config = dict(
    n_layer=14,
    d_model=640,
    n_experts=48,
    experts_per_token=4,
    d_expert=160,
    d_shared_expert=256,
    activation='clamped_swiglu',
    moe_layers=[1, 3, 5, 7, 9, 11, 13],
    router_score='sigmoid',
    normalize_top_k=True,
    routed_scale=2.0,
    balance_loss=0.000165,
    balance_bias=True,
    router_noise=0.05,
    init_std_router=0.035,
    lr_router=0.000595,
    n_head=10,
    n_kv_head=10,
    head_dim=64,
    vocab_size=32000,
    norm='rmsnorm',
    norm_place='pre',
    norm_eps=1e-05,
    positions='rope',
    rope_base=10000.0,
    rope_fraction=1.0,
    qk_norm=False,
    attn_scale=0.125,
    tie_embeddings=False,
    parallel_block=False,
    init='trunc',
    init_std_qkv=0.0211,
    init_std_o=0.00399,
    init_std_up=0.0211,
    init_std_down=0.00243,
    init_out_by_depth=True,
    optimizer='adamw',
    lr=0.000403,
    beta1=0.9,
    beta2=0.99,
    weight_decay=0.23,
    lr_head=0.00323,
    grad_clip=2.0,
    warmup_steps=552,
    schedule='wsd',
    decay_fraction=0.889,
    decay_shape='linear',
    final_lr_fraction=0.1,
    batch_tokens=65536,
    seq_len=1024,
    doc_mask=False,
    train_tokens=1053000000,
    steps=16068,
    dataset='wikipedia_en',
)
Below are experts of layer 5 (counted from 0) of a mixture-of-experts language model. Rows are named router (the router's row for the expert), gate (a neuron's input weights, with its number), up (a neuron's input weights, with its number), down (a neuron's output weights, with its number) and show model dimensions 400-479. Each number is 128 + 32 x the weight over its row's rms, rounded and kept within 0 to 255.
After each expert's rows: a language model's description of what the expert responds to; "mostly gets" lists some tokens that are sent to it at least half of the time. This comes from a sample of Wikipedia text that the model never trained on.

# expert 5
router [135 119  68 195 115 142 141 130 129  59 137 117 130 116 155  99 189 148  88 150  67 118  93 113 165 187  87 170 162 139 198 128 140 102 158  88 134 143 145 112  98 171 115 196 145 149 147 123 137  96 159 120 188 174 119  85 159 127 143  88  71 106 108 145  95 159 131 130  81 118 101 147 167 172 171 173  87 123  74 145]
gate0 [162 133 149 201 164 138 150 105 162 141 123  94 127 107 167 126 147  78 151 170 102 166 182  70 111 141 125 108 152 134 120  96 130 160 161 203  69 138 214 151  70 137 129 132 119 132 176 132  77 124 115  70 119 134  68 108 149  68 185 105 125 168 143 161 146 111 141 151 153  98 107 112 146 139 108 137 111  65 122 108]
up0 [113 132  65 185 118 181 105  95 147 193 110 135 142 151 181 158 170 124 175 136 148 134 182  87 141 150  89 130 164 138  54  87 224 165 132  73 158 199 170 112 152 107 142 139  96 116 172 115 157  70 135  85 128 124 123 127  99 131  76  87 186 153 109 124 145  53 134 159 154 104  99  87 157 119 141 128 107 134  88 103]
down0 [125 130 134 147 104 148 139 153 178 110 143 153 147 120 131  95 137 113 148 106 114 121  88  91 131  55  88 110 129  91 142 141 107 183 118  91 108 155 134 131  97  80 244 112 136 161 137 149 114 143 106 161 152 118 179 122  95 118 133 128  87 120 153 123 117 120  92  49 141 147 133 115 159 131 139  97  96 122 116 105]
What it handles: Mid-name pieces and given names in cast or track listings, and "on", "under", "named", "about" in prose.
mostly gets: " on", " under", " named", " On", " Henry", " RUS"

# expert 41
router [122 129 138 134 188 136 125  74  93 128 127 163 135 121 108  95 150 106 119 141 175  83 180 133 184 197  81 100 113 167 155 103 128 158 131 115 161 142 178 151 168 120 143 113 136 155 159  95 156  79 155 156 117 132 135 117  67 126 121 142 125 125 116 134 131  97 156 179  90  79 114 142 100 133 125 130  73 112  90 121]
gate1 [140 156 152 139  93 156  88  94 132 127 155  95 138 144 118 120 116 147  76 160 141  89 165 142  85 106 145 205  83 147 116 148 109 141 136 193 135 120 105 140 183 104 109 127 135 164 125 164  94  67  87 195 115 137 185  64  82 135 135 106  83 138 100 100 153 209 152 156 101 144  82 110 104  71 125 136  71 167 161 122]
up1 [149  80 130 103  89 139 100 122 131 131 157 117 126  82 148 193 147 124  67  96 155 133  91 128  93 112 132 143 138 109 157 179 118 125  88  83 145 141 112  94 123 154  94 105 139  71 137 169 127 157 104 108 211 140 154 157 159 152 120  96 151 142 108 133 145 208  54 144 132  73 121 106 142 134 122 116 126  78 186  84]
down1 [131 103 152 107 150  80 133 136 113 106 101 162 129 172 102 173 126 115 111  96 102 128 136 144 134 134 194  65 104 181 149 146 137 161 132 116 103 118 122 165 119 148  99 130 106 134 171 147  57 156 118 170  32 137  86 136  97 144 139 109 129 123 161 112  94  93 168 126  80 157 132 108  95 196 127 171 104  94 146 104]
What it handles: "the" and "The" in prose, plus adjectives right after it, such as new, national, public, political.
mostly gets: " the", " The", "The", " new", " social", " national"

# expert 30
router [143 120  83 156 156 114 105 124  87 153 139  96 153 117 110  79 159 163 117  84 165 194 120  84  96 125 119 110 154 159 182 139 182 144 163 135  94 147 143 155 144 155 135  88 126 152 125  66 127 131 153  81 168 201  95 149  99  97 113 133 100 118 113 145  97 153  89 160  99 148 135 120 127 132 149 106 120 149 122  99]
gate0 [ 65 125 166 132 124  96 111 122 130 132 137 153 150 147 130 101 123 106 134 103  90 101 130 125 102 128 155 111 225 160  78 204 150 122 105  61 166 160 149  90 101  92  98 109 138 126 174 180 121 117 117 140 130 112 129  82 124 102 116 120  83 230 114 128 118  87 134  88 103  88 133 119 130 103 143 118 114 144 123 148]
up0 [130 112  89 133 141 123  96 138 121 142 193 149 140 140 151 115 122  99 138 179 117  91 116 171 106 101 168  66 189 131  76 155 185 139 181 102 154 143  98 114 129 212 164 127 136 188 153 154 156 125 178 117  73  83 136  97 154 134 126 117 148 134 162 154 115 140 107 119 109 138 145 105  85 141 167 193 167 159  85  91]
down0 [143 135 110 124 138 136 133 150 142 149  95 133 154 136 143  93 125 129 155 126 101 155  73 159  97 106 152 108  89 173 143 125  77  86 147 136 188 161 162 132 133 142 117 136 111 135 120 150 121 103  95 109 124  75 160  70 132 151 126 138 117 123 172 162 110  99 123 144 110 149 138 116 189 156 131 164 129 143 141 141]
What it handles: Prepositions of source, agent and membership such as from, by, between, including, called, plus table-row pipes and name fragments.
mostly gets: " from", " including", " between", " included", " include", " called"

# expert 38
router [130  95 152 171 145 166 124 117 126 155 180  85 154  96 161 156 176 162 133 127 190 143 139 120 188 146 122 164 155 174 151 131 185 101 132 146 129  85 176 134 185 120 169 123  99 166 133 109 149 125 160 145 115 146  99  77 143 130 100  91 115 112 152 167  84  91 138 113  40 174 135  99 173 156  91 119 111 117  95 169]
gate0 [ 78 103  85 103 156 105 151 134 187 125 120  66 138 165  98 139 156  90 162 129 149 159  85 118 153  89 122 167 107 183 114 108 155 100 100  99 119 146 153  87  76  93 169 150  89 142 131 138 103 155 211 111 107 124 101 130 125 133 148  63 137 142  72  97  70 189 105 121 125 171  98  89 144 136 103  47 121 170  93 138]
up0 [ 71  82  34 141  42 123 102 140 151 106  76 111 190  62 122 109 128  97 138 162 117  86  96 125 158  75 153  58 138 119 166 171 110 143 126 129 150  75 164 135 114  96 162 115 123 132 162  75 174 106 113 152 132 168 126 163 138 152 144 125  80 131 142 136 106 148 124 111 130 136 173 164  85 128 147 163  53  88 119  75]
down0 [125 146 159 110 166 186 140 160 145 119 177 116  90 143 101 132 206 125 155 132  87  51 172 137 175 156 166 136 136  70 143 105 234 137 119 117 129  93 114 135  87 146 141  97 106 172 144 118 157 188  76 142 160 152  96 116  77 161 181 168 159 143 142 124 119 154 127 121 155 107 139 103 141  77 187 102 116 191 167 158]
What it handles: Opening parentheses, brackets and quote marks, especially before years, the existential word there, and middle pieces of foreign names.
mostly gets: " there", " (", " (18", " There", " (\"", " \""

# expert 12
router [175  86 166 139 135 169  61  85 120 120 150 115  71 154 132 161 112 177 139 123  98 124 156 115 181 179  65 162 121 144 122 150 151 100 164 105 171 116 132 103 132  96 144  97 113 146 157 121 133 103 144 157 108 131 108 100  61 146 143 110 121 136 123 116 120 145 144 122 106  95 114 115 150 136 142 101 105 179 120 151]
gate1 [121 120  92 105 176  99 102 162  53  98 152 145 115 130 151 117 141 130 150 162 161 162 136 101 134 126  90 141 110 117 191 166 109 137 139 118 174 151 182 126 147 166 133 116 181  98 156 142 200 112 197 157 163 135  72 183 119 130 100 148  80 184  95 164 164 174 137  98 122 170 118 143 135  93 141 120 105 101 107 172]
up1 [111 118 128 111 112  18 126 191 101 122 140 163  62 159 136 149 131 122 128  97  68 102  97 143 166 131  94 128 119 128 148 119 164 102 117  96 160 149 124 114 132 153 133 122 148 162 141 128 123 123 144 153 156 112  88  92 163  63  61 101 100 158 162 143 158 111 120 136 166 168  32 138 163 111 156 119 114 145 185 168]
down1 [ 87 109 147 122 106  81 163 133 115 137 149  77 131 133 159  69 112  86 114 103 125 150  79 171 146 114 149 142 145 142 132 141 176 147 172 118  54 153 149 120 138 130  99 175 151 134 139 104  91 125  95 146 107 109 118 176 140 143 118  89 162 127 134  64  65 175  72 159 168  97 121 134 165  65 159 111 126 111 145 180]
What it handles: Table bars in sports and election tables, words after as, and role or office nouns such as senior, assistant, Minister, Candidate.
mostly gets: "Personal", " Votes", " Candidate", " ±%", " senior", "hylum"

# expert 17
router [127 109 192 133 142 116  46 118  96  69 132  98 130 139 149 148 220 159  47  86 108 114 177 127 176 158  68 142 127 149 167 158 108 179 165 141 158 118 104 141 139 114 165 107  86  86 172 142 117  92 119 162  97 170  46  84 148 168 140 138  73 130 137 161 165 149 143 156  72 106 137 123 122  72  86  73 137 126 126  73]
gate0 [115 150 155 114  84 168 124 160 103  87 141 101 219 142 157 117  91 135  96 125 111 114 161 173  91 125 135 134 123 113 129  90 136 111 112 135  98 152 138 171 105 158 155 139 154 146 153 175 104 118 121  84 116  93 168 167  98 107 127 191 119  93 149 166 105 175 169 130 153 105 120 101 134  81  95 141 166 155 133 168]
up0 [100 144 135 138 129 117 133 100 133 118 158 114 125 117 161 114 178 147 138 169  94  76 166 130  78 166  88  58 206  77 139 147 189 117 135  92 175 131 142 146 131  86 117 154 107 123 113 108 126  48 147 164  99 195 147 123 147 106 105 122 125 156  93 116  57 135  95 127  81 150 107 183 142 156 154  80 107  96 108 129]
down0 [146 123 176 176 198  53 120 192  50  95 102 102  90 118 176 180 111 155 104 147  59 132 111 127 103 130 123 138 166 104 133 138 117 172  44 147 111 177  72 124 113 180 178  84  79 124 131 118 114 152 148 123  99 119  98  61 182 123 112  93 129 132 165 113 129 108  72 205  79 112 128 225 146 143 115  79 163 127 126  64]
What it handles: Month names, "census"/"population" in village stubs, pipes at table row starts, and section header words after ==.
mostly gets: " July", " UTC", " August", " February", " April", " June"

# expert 37
router [182 121  99 140 109 206 114  97 132 139 154 116 119  95 127 123 119 141 139  94 135 131 170 111 145 173 115 139 125 132 185 117 172  47 113 139  91 152 105 137 185 124 113 156 145 179 137 111 152  65 111  90 161 153 109 144  97 143  58 145 139 140 114 180  81 131 149 138  92 115  94 122 136 128 107 127 123 129 101  93]
gate1 [133 115 164  84 114 220 105 107  68 162  76 159 150 126 154  95 144 140 163 143 124  92 189 110 169  64  77 154  90 170  96 144  74 155 124  98 166 106 128 148 163  92  99 161 118 155  49 135 121 143 132 159 101 165 102 141  93 134 103 118 118  97  65  81 155  97 153 185 115 175 126 135 100 127 112 111 153  94 130 135]
up1 [170 138 137 103  73 151 124  99  78 142 105 151 186 100 130  85 146 101 135 157 143  85 159 152 142 139  95  89 102 130 113 157 120 107 169 134 142 138 128 149 128 104 101 146 142 110  42 157 137  70 117 182 124 128 110 194  60 148  97 117 145 175 155  99 150 150 213 163 102 147 129 163  86 121 105 129 138 144 134 161]
down1 [131 143 139 139 131 118 119  67 113  97 160  74 158 102 100 137 157 100 122 106 133  99 119 127 133 137 118  94  90 132 101 132 134 134 206  92 142  86 120 135 146 148  74 166 180 136 179 101 133 194 133 120 153 105 143 101 125  75 138 127  95 131 127  86 165 210 121 104 103 134  98 174 106 148 148  74  96 149  61 131]
What it handles: Field labels and hyphenated word ends in infoboxes and football rosters, such as Born, Spouse, medal, heavy-duty, half-life.
mostly gets: "|---|", " medal", " Website", " Born", " Order", "year"

# expert 32
router [123 135  77 118 128 144 114 146 156 141 138 131 164 125 107  75 167 155  72 165 158 101  98  72 188 139 100  97 160 144 141 149 123 107 140  91 101 173 148  86  93 152  79 137 137 154 123 105 157 134 166 154 124 142  88 130 149 123 106  91 124 155 126 159 129 156 149 110 103 133 113 180 160 155 145 134  97 139 122 142]
gate0 [100 109 141 115 101 158  54  75 104 133 238 133  85 177 214 122  62 190  98 150 106 127 125 110 154 106 165  98 155 113 124  37 121 165 125 170 129 126 120  50 134 118 144 170 123  71 147 134 191  86 144 117 145 136 156 127 185 135 162 136 162 110  39 127  98 103  99 168 114 152  98 136 166  75  42 126 103 149  88 104]
up0 [116 137 186  91 117 142 157 169  77  79 140 107 103 143  82 117 122 189 132 102 129 136 124  98 112 114 153 138 132 162 148  71 141 162  94  74 115 148 131  48 144  82 110  98 150 121 141  94 189 119 107 117 153 102 104 118  89 124 133 105 118 151  74 116  92 162 181 139 132 145  87 117 165 114  73 140  70  39 119  88]
down0 [ 98 175 159 125 124 147 168 187 120 169 101  94  88 132 153 118 149 125 114 109 185 163 164 145 161 111 177 112 164 118 208 100 162 153 191 154 171 140 163 168 158 118 169  42 164 101 201 129 107 112 152 150  86 162 143 164 110 109  98 128 188 103 192  74 142 129 162 125 110 115  93 113 180 117 146  93  87 113 114 110]
What it handles: Syllable pieces of non-English names and transliterations, such as Su-ray-ya, Bā-ghestān, Gen-op-lesium, plus short name prefixes like Al, San, See in See also.
mostly gets: "See", " al", " San", " Al", " Mi", " Don"

# expert 46
router [123 124  95 150  85 133 127 124 124  92 146 118 135  87 135 109 143 131  85 134 172 117 112  94 117 117  63 127 138 142 123 160 164  94 128  90 144  85 151 117 157 151 128 167 139 154 159 137 114 118  82 123 140 154 173 172 100 153 156 129  73 128 124 161 111  64 143 128 102 135 100 135 140 134 123 136 118 159  83  56]
gate55 [106  55 117 181 162 104 151  96 120 152 110 141 124 156 180 147 149 128 142 112 189 156 165 133 154 125 132 171 109 146 181 159 109 164 190 125 103 131 129 109  68 145 138 125 159  33 136 143 140 116 139 144 124 103 146 132 136 144 155 112 133 102 114 137 144 113 139 164 103  99 113 117 110  65 101 100 128  69 145 117]
up55 [119 126 113 122 154 112 126 175 123 146 105  95 137 136 130 142 118 125 185 189 109  95 110  56 165 180 134 104 201 110 167  79 149 157 161 159  90 115 168 155 122 116 148 144  69 129 199 121 127  70 155 164  89  77 142 101 154 115 109 140  95 115 114 125  95  91 122 125 153 101 129 190 125 132 108  57  87  90 129 154]
down55 [159 112 149 157 102 138 122 156  71 138 112  97 126 160 152 161 152 123 135  86 145 125 117  75 179 109 203 114 130 120 150  99 103 152 141  92  77 105 125 117  50 146 102 151 201 142 157 138 142 158  86 109 157 138 130 152 197 113 195 137 116 169 156 106 111 155  93 148  51 180 156 134 123 130 126 105 133 120 114 111]
What it handles: Final word pieces of surnames, place names and foreign words, such as -ville, -ski, -berg, -son, -ić, -mann, -ton.
mostly gets: "ville", "ski", "ley", "berg", "ić", "mann"

# expert 23
router [119 128 130  78 156 123 113  54  66 146 116 147 154 118 100 128 136 165  80  78 199  82 107 146 133 160  65 145 118 138 199  99 155  97 135  75 119 184 145 127 122 143 172 149 108 130 131 123 112 120 148 129 153 222 131  92  84 161 158 122  95 125  89 109 120 117 135 141  79 145 103 130 158  91 113 115 130 148 110 171]
gate0 [137 153 118 137 150 156  81 132 117  95 189  93 182 174  97 131 104 119  96  86 183 155 108 129 100  90 187 148  78 181 177  91 148 112  43 136 146 108 136  96 124 128 155 107  86 165 126 146  92  80 156 157  97 199 157 134 116  65  50  97 140  94 121 171 116 130 122  92 101 144  74 113  66 142 154 143  77 151  62 104]
up0 [ 79 108 194 132 131 182  89 136 127 126 175 135 113 116 106 124  64  91 130  82 109 125 126 114 147 104 164 130 186 121 130  97 138 124 101 132 180 140 142 111 135  82 140 120  69 136  56 129  83 130 144 197  45 169 122 203 113  83 103 141  98 117 101 112 125 134 171 155 136 107 103 132 175  52 120  94  74 104 147 105]
down0 [149 122 144  87  91 174 147 129 142 116 153  97 155 145  68 122 123 135  95 105 100 116 172 123 157 160 142 131 138 106 112 145  99 158 129  84 210 147  86 169 167 143 101 192 168 165 104  97 135  29 106 120 149 125 110 126 123 184 116 145 133 121 128 151 186 164 121  95 151  87 171 130  78  89  91 133 111 135 160 123]
What it handles: Commas and linking words in running prose: such, including, than, like, especially, or, as, and -ly adverb endings.
mostly gets: " such", " including", " than", " include", " like", " either"

# expert 9
router [145  95  89 131 139 154 114  65 132 143  79 110 143 100 131 127 177 123 171  97 161 158 109 108 135 162  66 116 185 220 179 125 156 110 116 117 117 145 128 174 111 145 153 132 148 174 135 150 121 120 165 142 169 183  84  87 139 112 125  99  71 104 104 194  88 118 117 130 136  51 137 161 142 152  85 122  74 131 168 111]
gate0 [171 113 144 138 123 159 132 101 154  96 122 150 116 149  61 103 105 157 121 164 187 145  71  95 115 157 133 137 143 158 144 157  69 116 158 174  77 131  67 154 175 109 117 132 105 175 114 116 104 179 107 130 115 138 109 141  99 115 153 134  66 102 149 146 139 139 164 147 166  65 133 114  47  91  86 107 141 108  91 135]
up0 [ 46  92  83 179 131 163 143 108 116 116 121  92 105  86 153  68 153 116  53 132 118 138 122  41 149 124  89 159 116 172 112 187 129 120 198 102 117 203  93 124 167 122  90 128 134 123 108 165  89 158 100 140 130 191 150 151  88 143 159 129  81  92  88 156 140 112 150 121 134 132 137 107 106  90 141  87  99 163 105 166]
down0 [156 137 133 111  75  84 136 130  87 111 131 168 117 102 157 150 148 124  61  87  86  90  63 102 196 158 100 136 113 158 121 153 197 199 152 119 123 193 117 137 136 194  96 155 155 192 128 146 186 106 138 120 160 140 142  90 205  88 155 153 179 126 143 120  96 112 140 118 138 174  57  86 141 149  95  92 112 141 166 189]
What it handles: Geographic words and prepositions in location descriptions, such as River, Road, near, District, "in" before places.
mostly gets: " River", " home", "According", " Road", " near", " Fort"

# expert 33
router [ 90  89 150 160 153 115 129  78 143 147 112 176 164  95 165  84 158 178  87 118 133  93 161 121 130 152  69  98 125 104 170  84 150  69 141 154 120 151 140  80 160 171 159 148  88 166 101  64 168  82 174 123 138 181 110  81 121 146  67  90  52  98  92 172 127  80 169 143 117 161 100 129 168 165  64 115 145 151 130  90]
gate0 [149 127 161 116 100 155  91  56 101 101 134 189 164 179 104 102 168 137 119  99  78  74 119 173 106 130  82 216  92 145  99  95  70 166  62  97 149 129 158  76  61 161 128  98 167  90 186 151  68 100 107 129 157 128  98  85 136 101 122  91 157 102 125 100 105 130 150 155  87  89 142 111 139 106 132 129 151 119 144 154]
up0 [134  93 133 119 113 138 149 137 135  84 122 114 150 105 146 138 148  85 141  99 133 112  83  65 110 137 116  49  63 147 141  93 171 180 128 203 123 174  98 137  95 129 148 184  63 142  86 113 134 165 158  92 127 143 148 158 129 106 121  94 121 199 203 180  98 171 108  83 127 148 100  88 157  96 192  73 127 182 101 100]
down0 [156 142 151  65 117 181 132 145 169 111 155 152  99  95  97 119 160  81 124 163 155 115 177 122 109 148 133  99  90 112 165 155 112 103 114  99 129 129  97 129 198 134 108 101 134 137 151 158  94 177 137 111 105 114 147 144 100 126 142 164 139 100 124 119 143 203 132 105 145  97 205 137 148 101 160 144 141 148 160 117]
What it handles: "of" in noun phrases, dashes starting list items, and sentence-opening At, During, After, In.
mostly gets: " at", " of", " During", "On", "In", " While"

# expert 20
router [107 106 114 129 114 144 130 105  71 105 166 137 129 109 160 152 187 208 125 125 137 105 139 126 204 152  58 166 138 146 157 106 209 114 109 143 106 122 117 101 130 119 121 128 113 181 146 107  83 123 152 105 151 149 151 125  73  84  59 110 124 136 137  94 155  80 176 166  71 114  75 133 169  85 155 132 142 129 130 124]
gate1 [ 62 155 143 134 115 151 147 121 109 145  55  89 128 130  99 109 126 111 153 145 113 127 103 163 130 149 162 102 172 116 137 115 113 117 108 168 146 122 133 107  99 170  68 134 134 144 166  78 129  68  96 130 196 127 135 123  92 105 108 100  62 131 106 129  81 162 160  84  73 100 102 152 151 109  90  85 101 109 114 184]
up1 [170 134  75 131 138 146 130 158 135 142 126 142 196  92 116 139 114 143 108 135 142 119  91 144 178 210 224  86 128 150 142  85 102 135  89 113 131 140 198 120 111 134 110 160 127 139 195 127 166  86 133  75 153 159  98 120  84 141  98 115 123 108  70 136 104 158 177 108 148  39 117 104 162 123 154  89  87 104 160 153]
down1 [129 180 137 114 121 117 133 125 172 154  84  81 150 153 127  99 119 131 171 178 153  77 125 143 134 133 180  45  94 115  58 120 121 116 115  89  53 101 149 144  25 135 124 148 137 150 115 167 136 158 155 117 161 149 171 126 161 124  99 156 139 130 166 203 159 129 125  66 140 144 140 125 119 141  71 126 149  90 161 121]
What it handles: Word-internal fragments and suffixes inside longer words, such as test-if-ies and un-con-secrated, plus object pronouns like him, them, themselves.
mostly gets: "ful", " him", "ive", " themselves", "wood", "ambigu"

# expert 22
router [149 115  97 147 141 159 144 115  75 149 204 140 123  84 190 117 159 170 121 133 149 120  91 120 132 141  43 113 134 163 172 119 116  92 139  98  95 160 170 148 123 115 155 133 113 139 145  30 115 109 122 134 185 189  68 107  90 118  87 120  90 132 118 125 138  92 110 168  77 153 133 131 128 131 113 133  78 142 144 132]
gate1 [158 112 134 156 151 116  93  94 126 128 117 135 140 152  55 128 127 129 160  87 105 156 171 162 169 178 141 114 172 159 151  72 103 145 161 151 170 158 115 179 148 131 105 171  87  87 101 128 114  96 107 149 145 154  69 118 135 184 157 116 117 128 120 160 125 159  90 134  99 142 144  75 136  79  69 166  98  95 147 116]
up1 [137 112 101 128 125 122 147 106  77 143  71 168 147 118 107 120 132 110 147 129  99 177 136  90 118 189 110 178 119 173 170 142 122 184 179 153 117 123 125 150 173 118  85 134 170  91  97  90  71  77 117 167 125 205  58  99 119 164 204 118 120 154 121 148 134  88  73 171 122 130 111 165 152  56  75 168 135 173 164 158]
down1 [136 104 112  89 180  90 158 182 130  62 167 159 143 158 142 128 141 133 156 131 117  99 137 112  87 159 146 137 133 124 155 124 106 184 135 131  95 109 133  94 173 134 125 106 133 131 103 116 123  63 188 143 146 124 102 148 158 123 190 121 148  87 137 146  93 120 117 181 174 166 119 159 166 181 128  95 134 130 144 157]
What it handles: Indefinite articles and auxiliary verbs (a, an, was, would, been), quantifiers like some, several, and numbers in election or score tables.
mostly gets: " a", " an", " would", " some", " was", " out"

# expert 19
router [107 134 105 122 166 205 117 120 129 153 103  90 124 107 145 144 126 143 105 158 155 133 149  53 162 172  77 108 209 206 103 131 124 124 129 129 126 117 165 181 164  94 113 150 117 150 168 101 148 119 147  87 178 186 125 137  70 143 110 135 139 137 117 122 138 137  90 115 113 153  82 162 155  98 141 103 100 100  97 138]
gate0 [120 108  94 122 117 132 116 108 118 143 140 121 135 120 109 136 176 143 134 145 192 148 190  96 138 122 135 144 121 155 118  56  64 184 104  83 139 101 204 141 102 159 160 119 106 124 183 165 194  88 139  95  65 147 156 153 193 108  82 129  62 136 125 122 160 107 133 170 152  53 197  73 114  91 105 159 105 101 163 107]
up0 [136 147 149  81 156  71 119 145 155 161 137 153 183 135 104 118 184 112  98 151 154 122 188 144 143 112 149 122 106 143 115 116  81 179  46  90 146 103 162 132 118 156  97 164  72 101 175 158 157 120 161 102 116 128 117 154 127 133 134 176 118 136  89  67  90 172 149 133 144  86 161  83 104 112 156 117 140  92 109 105]
down0 [143 133 132  83 153 182 109 175 121 130 120 179 115 122 131 152 150 118 124 197  94 136  83 134 133 125 131  80  94 143  99 113 119 110 182  98 167 131  83 132 100 121 160 142  93 186 124 124 123 103 155 115  99 138 110 107  61 150  54 118 106 100 115 113  66 119 122 232 115 113 132  80 132 117 110  89  72 121 153 165]
What it handles: Line breaks ending infobox "Key: value" lines, plus coordinate pieces (degree numbers, ′, W, N) and values like founding years.
mostly gets: "′", " •", " Clade", " =", " MPC", " Died"

# expert 31
router [100 110 120 129 128 128 121  85 115 138 171 165 190 111 168 126 176 171  99 194 131  81 149 136  93 159  78 104 155 114 121 146 101 109 160  94 155 125 158 121 127 135  99 151  96 132 137 111 174 125 167 108 142 188  95 141  98 160  97 118 150 145 113 131  60 114  97 141  72 134 147  98  98 146 166 133  92 115 105  81]
gate56 [145  87 145 137 150 178  69  63 147 104 171 145  97 127 143 104 102 130  66 135 134 129 146 160  81 134 169 169 140 119 125 133 151 123 109 161  96 174 117 178  88 101  93 141 160 161 136 142 113 191 160 166 103  93 101 113 134 124  88 126 138 149 131 117 130  98  71 131 109 106 136 127 202  90  91 115 137 138 165 221]
up56 [ 69 144 143 181 102 151 125  53 196  99 164 113 129 131 154 150 148  97 100 108 130 115 166 121 155 120 105 111 131 176 102 130 127 124  91 104 121 196 152  92  90 174 149 140 118 166 125 145 141 192 169 173 154 141 162  91 115 100 151 127 144 161 119 189 112 161  63 118 106 156 113  71 130 122  98 147 138 117 131  99]
down56 [171 101 114 131 136 113 101 169  93 121 145  96 133  85  98 101  73 132 166 150  83 116 114 176 154 121 128  71 116 135 121  76 108 150 107 168  72 195 125 152 130 131 171 170 101 138  80  96 138 124 141 118  72 127 128 100 160  70 178 126 139 119  71 118  87 146  81 155 114 136  74 106 140 137 128  98  97 151 148 136]
What it handles: Digits, zeros, units (mm, cm, %) and pipes in stats tables, plus odd mid-word pieces of foreign names (Vada, yl).
mostly gets: " (0)", " 0;", " mm", "%", "01", " minutes"

# expert 44
router [ 68 110 100 148  96 170 106 149 128 127 144  96 136 107 164  93 162 133 135  88 137  74 173  67 226 125 103 124 128 144 147 106 147 124 162 151 101 154 128  98 171 156 141 144 125 148 132 132  75  81 114 141 144 169 127  96 114 142 145 184 146  45 105 123  97 108 135 125  86 100 120 167 136 117  92 127  75 124 163 110]
gate0 [165 132 110  78 149 104 106 160 131 122  99 113 107 114 168 104  97 123 131 193 155 101  97 163 165 156 100 135 200 173 125 197 134  91 164 123 141  88 176 181 108 173 129 127 154 114 153  94 154 142 122 134 135 151 108 156 125 168 110 124 138 114 155 242 142 172 123 149  51 127 172 197 145 118 110 141 132 146 114 129]
up0 [107 145 107 185 158 122 118 165  85 170 131 152 110  83 148  98  90  97 128 143 113 123 154 185 143 161 130 177 187 134 186 115 182 124 151 104 111 149 112 120 119 122 149  96 123 138 130 120 140 123 178 131 107 138 119 162 168 144  80 101 134 143 157 175  94 146 175 162  31 179  98 160 133 139 111  91 157 124 149 203]
down0 [ 77 123 160 147  85 157 118 170 171  84 135 179  76 179 110 173 177 119 101 119 121  44  99 132 116 155 214  71 168 177 140 102 123 115 106  90 104 153 111 124 119 165 116  90 111 110 128  97 114 123 101 103  99  76 110 142 134 159  98 102  89 165 112 203 170 118 111  74 141 131 167 117 125  80 105  80  99 189 141  94]
What it handles: Plural s, es, ers and possessive apostrophes attached to nouns and names, such as scars, country's, Surrogate's, 1990s.
mostly gets: "s", "es", "ers", " His", " those", "'"

# expert 11
router [ 97 143 131 116 140 164 123 147  89 113 130 125 116  97 155 129 176 115 151 136 131  95 146  95 134 169  90 137 164  96 106 133 210 132 151 165 186 127 133 146 144 105 121 159 122 118 175 103 146  80 140 109 138 173 133  82  67 115 144 116 151  79 106 114  74 183  92 143  91 147  65 217 151 138 138 116 114 109 137 140]
gate0 [103 139 109 132 124 165 130 115 151 142 109 153 180 114 115 123 113 173 145  69 125  83  37 124 174  88 116  61 143 115 115 110 176 125 133 129 120 104 165 154 158 172  82 113 127 164 111 113 179 158 101 193 159 152  98 160 125 149 152 149  83 124  93 125 145 148 122 169 119 138  89 112  67 121 158  78  79 175 136 168]
up0 [128 147 107 100 128 137 144 181  84 118 166 198 169  84 109 139 128 156 114 161  93 127 119  98 129 146  76  84 157 113  92 134 177  69 138 131 125 118 141 167  73 190  96 135 143 106 109 133 135 147 122 124 107 151 165  78  75 143 138 112 152  60 157  78  72 183 169 172 128 138  90 127 103 115 192  95  88  96 112 137]
down0 [113 113  77 155  94  99 133  84 189 126 179 153  94  77 130 151 194  99  96  73 136 104 124 115 146 187 158 109 101 102  76 169 145 132 145 105 179 109  46 178  89 111 102 132 155 160 150 102 136 109 150  80  91 144  77  27  79 117 125 126 152 170 188 146 103 125 146 112 110 118 168 162 145 123 139 108 121 112  92 136]
What it handles: Field names in infobox and list lines, such as Born, Died, Coordinates, Website, Genus, and "Popular vote" in election tables.
mostly gets: " Coordinates", " Died", " Born", " Genus", " •", " Clade"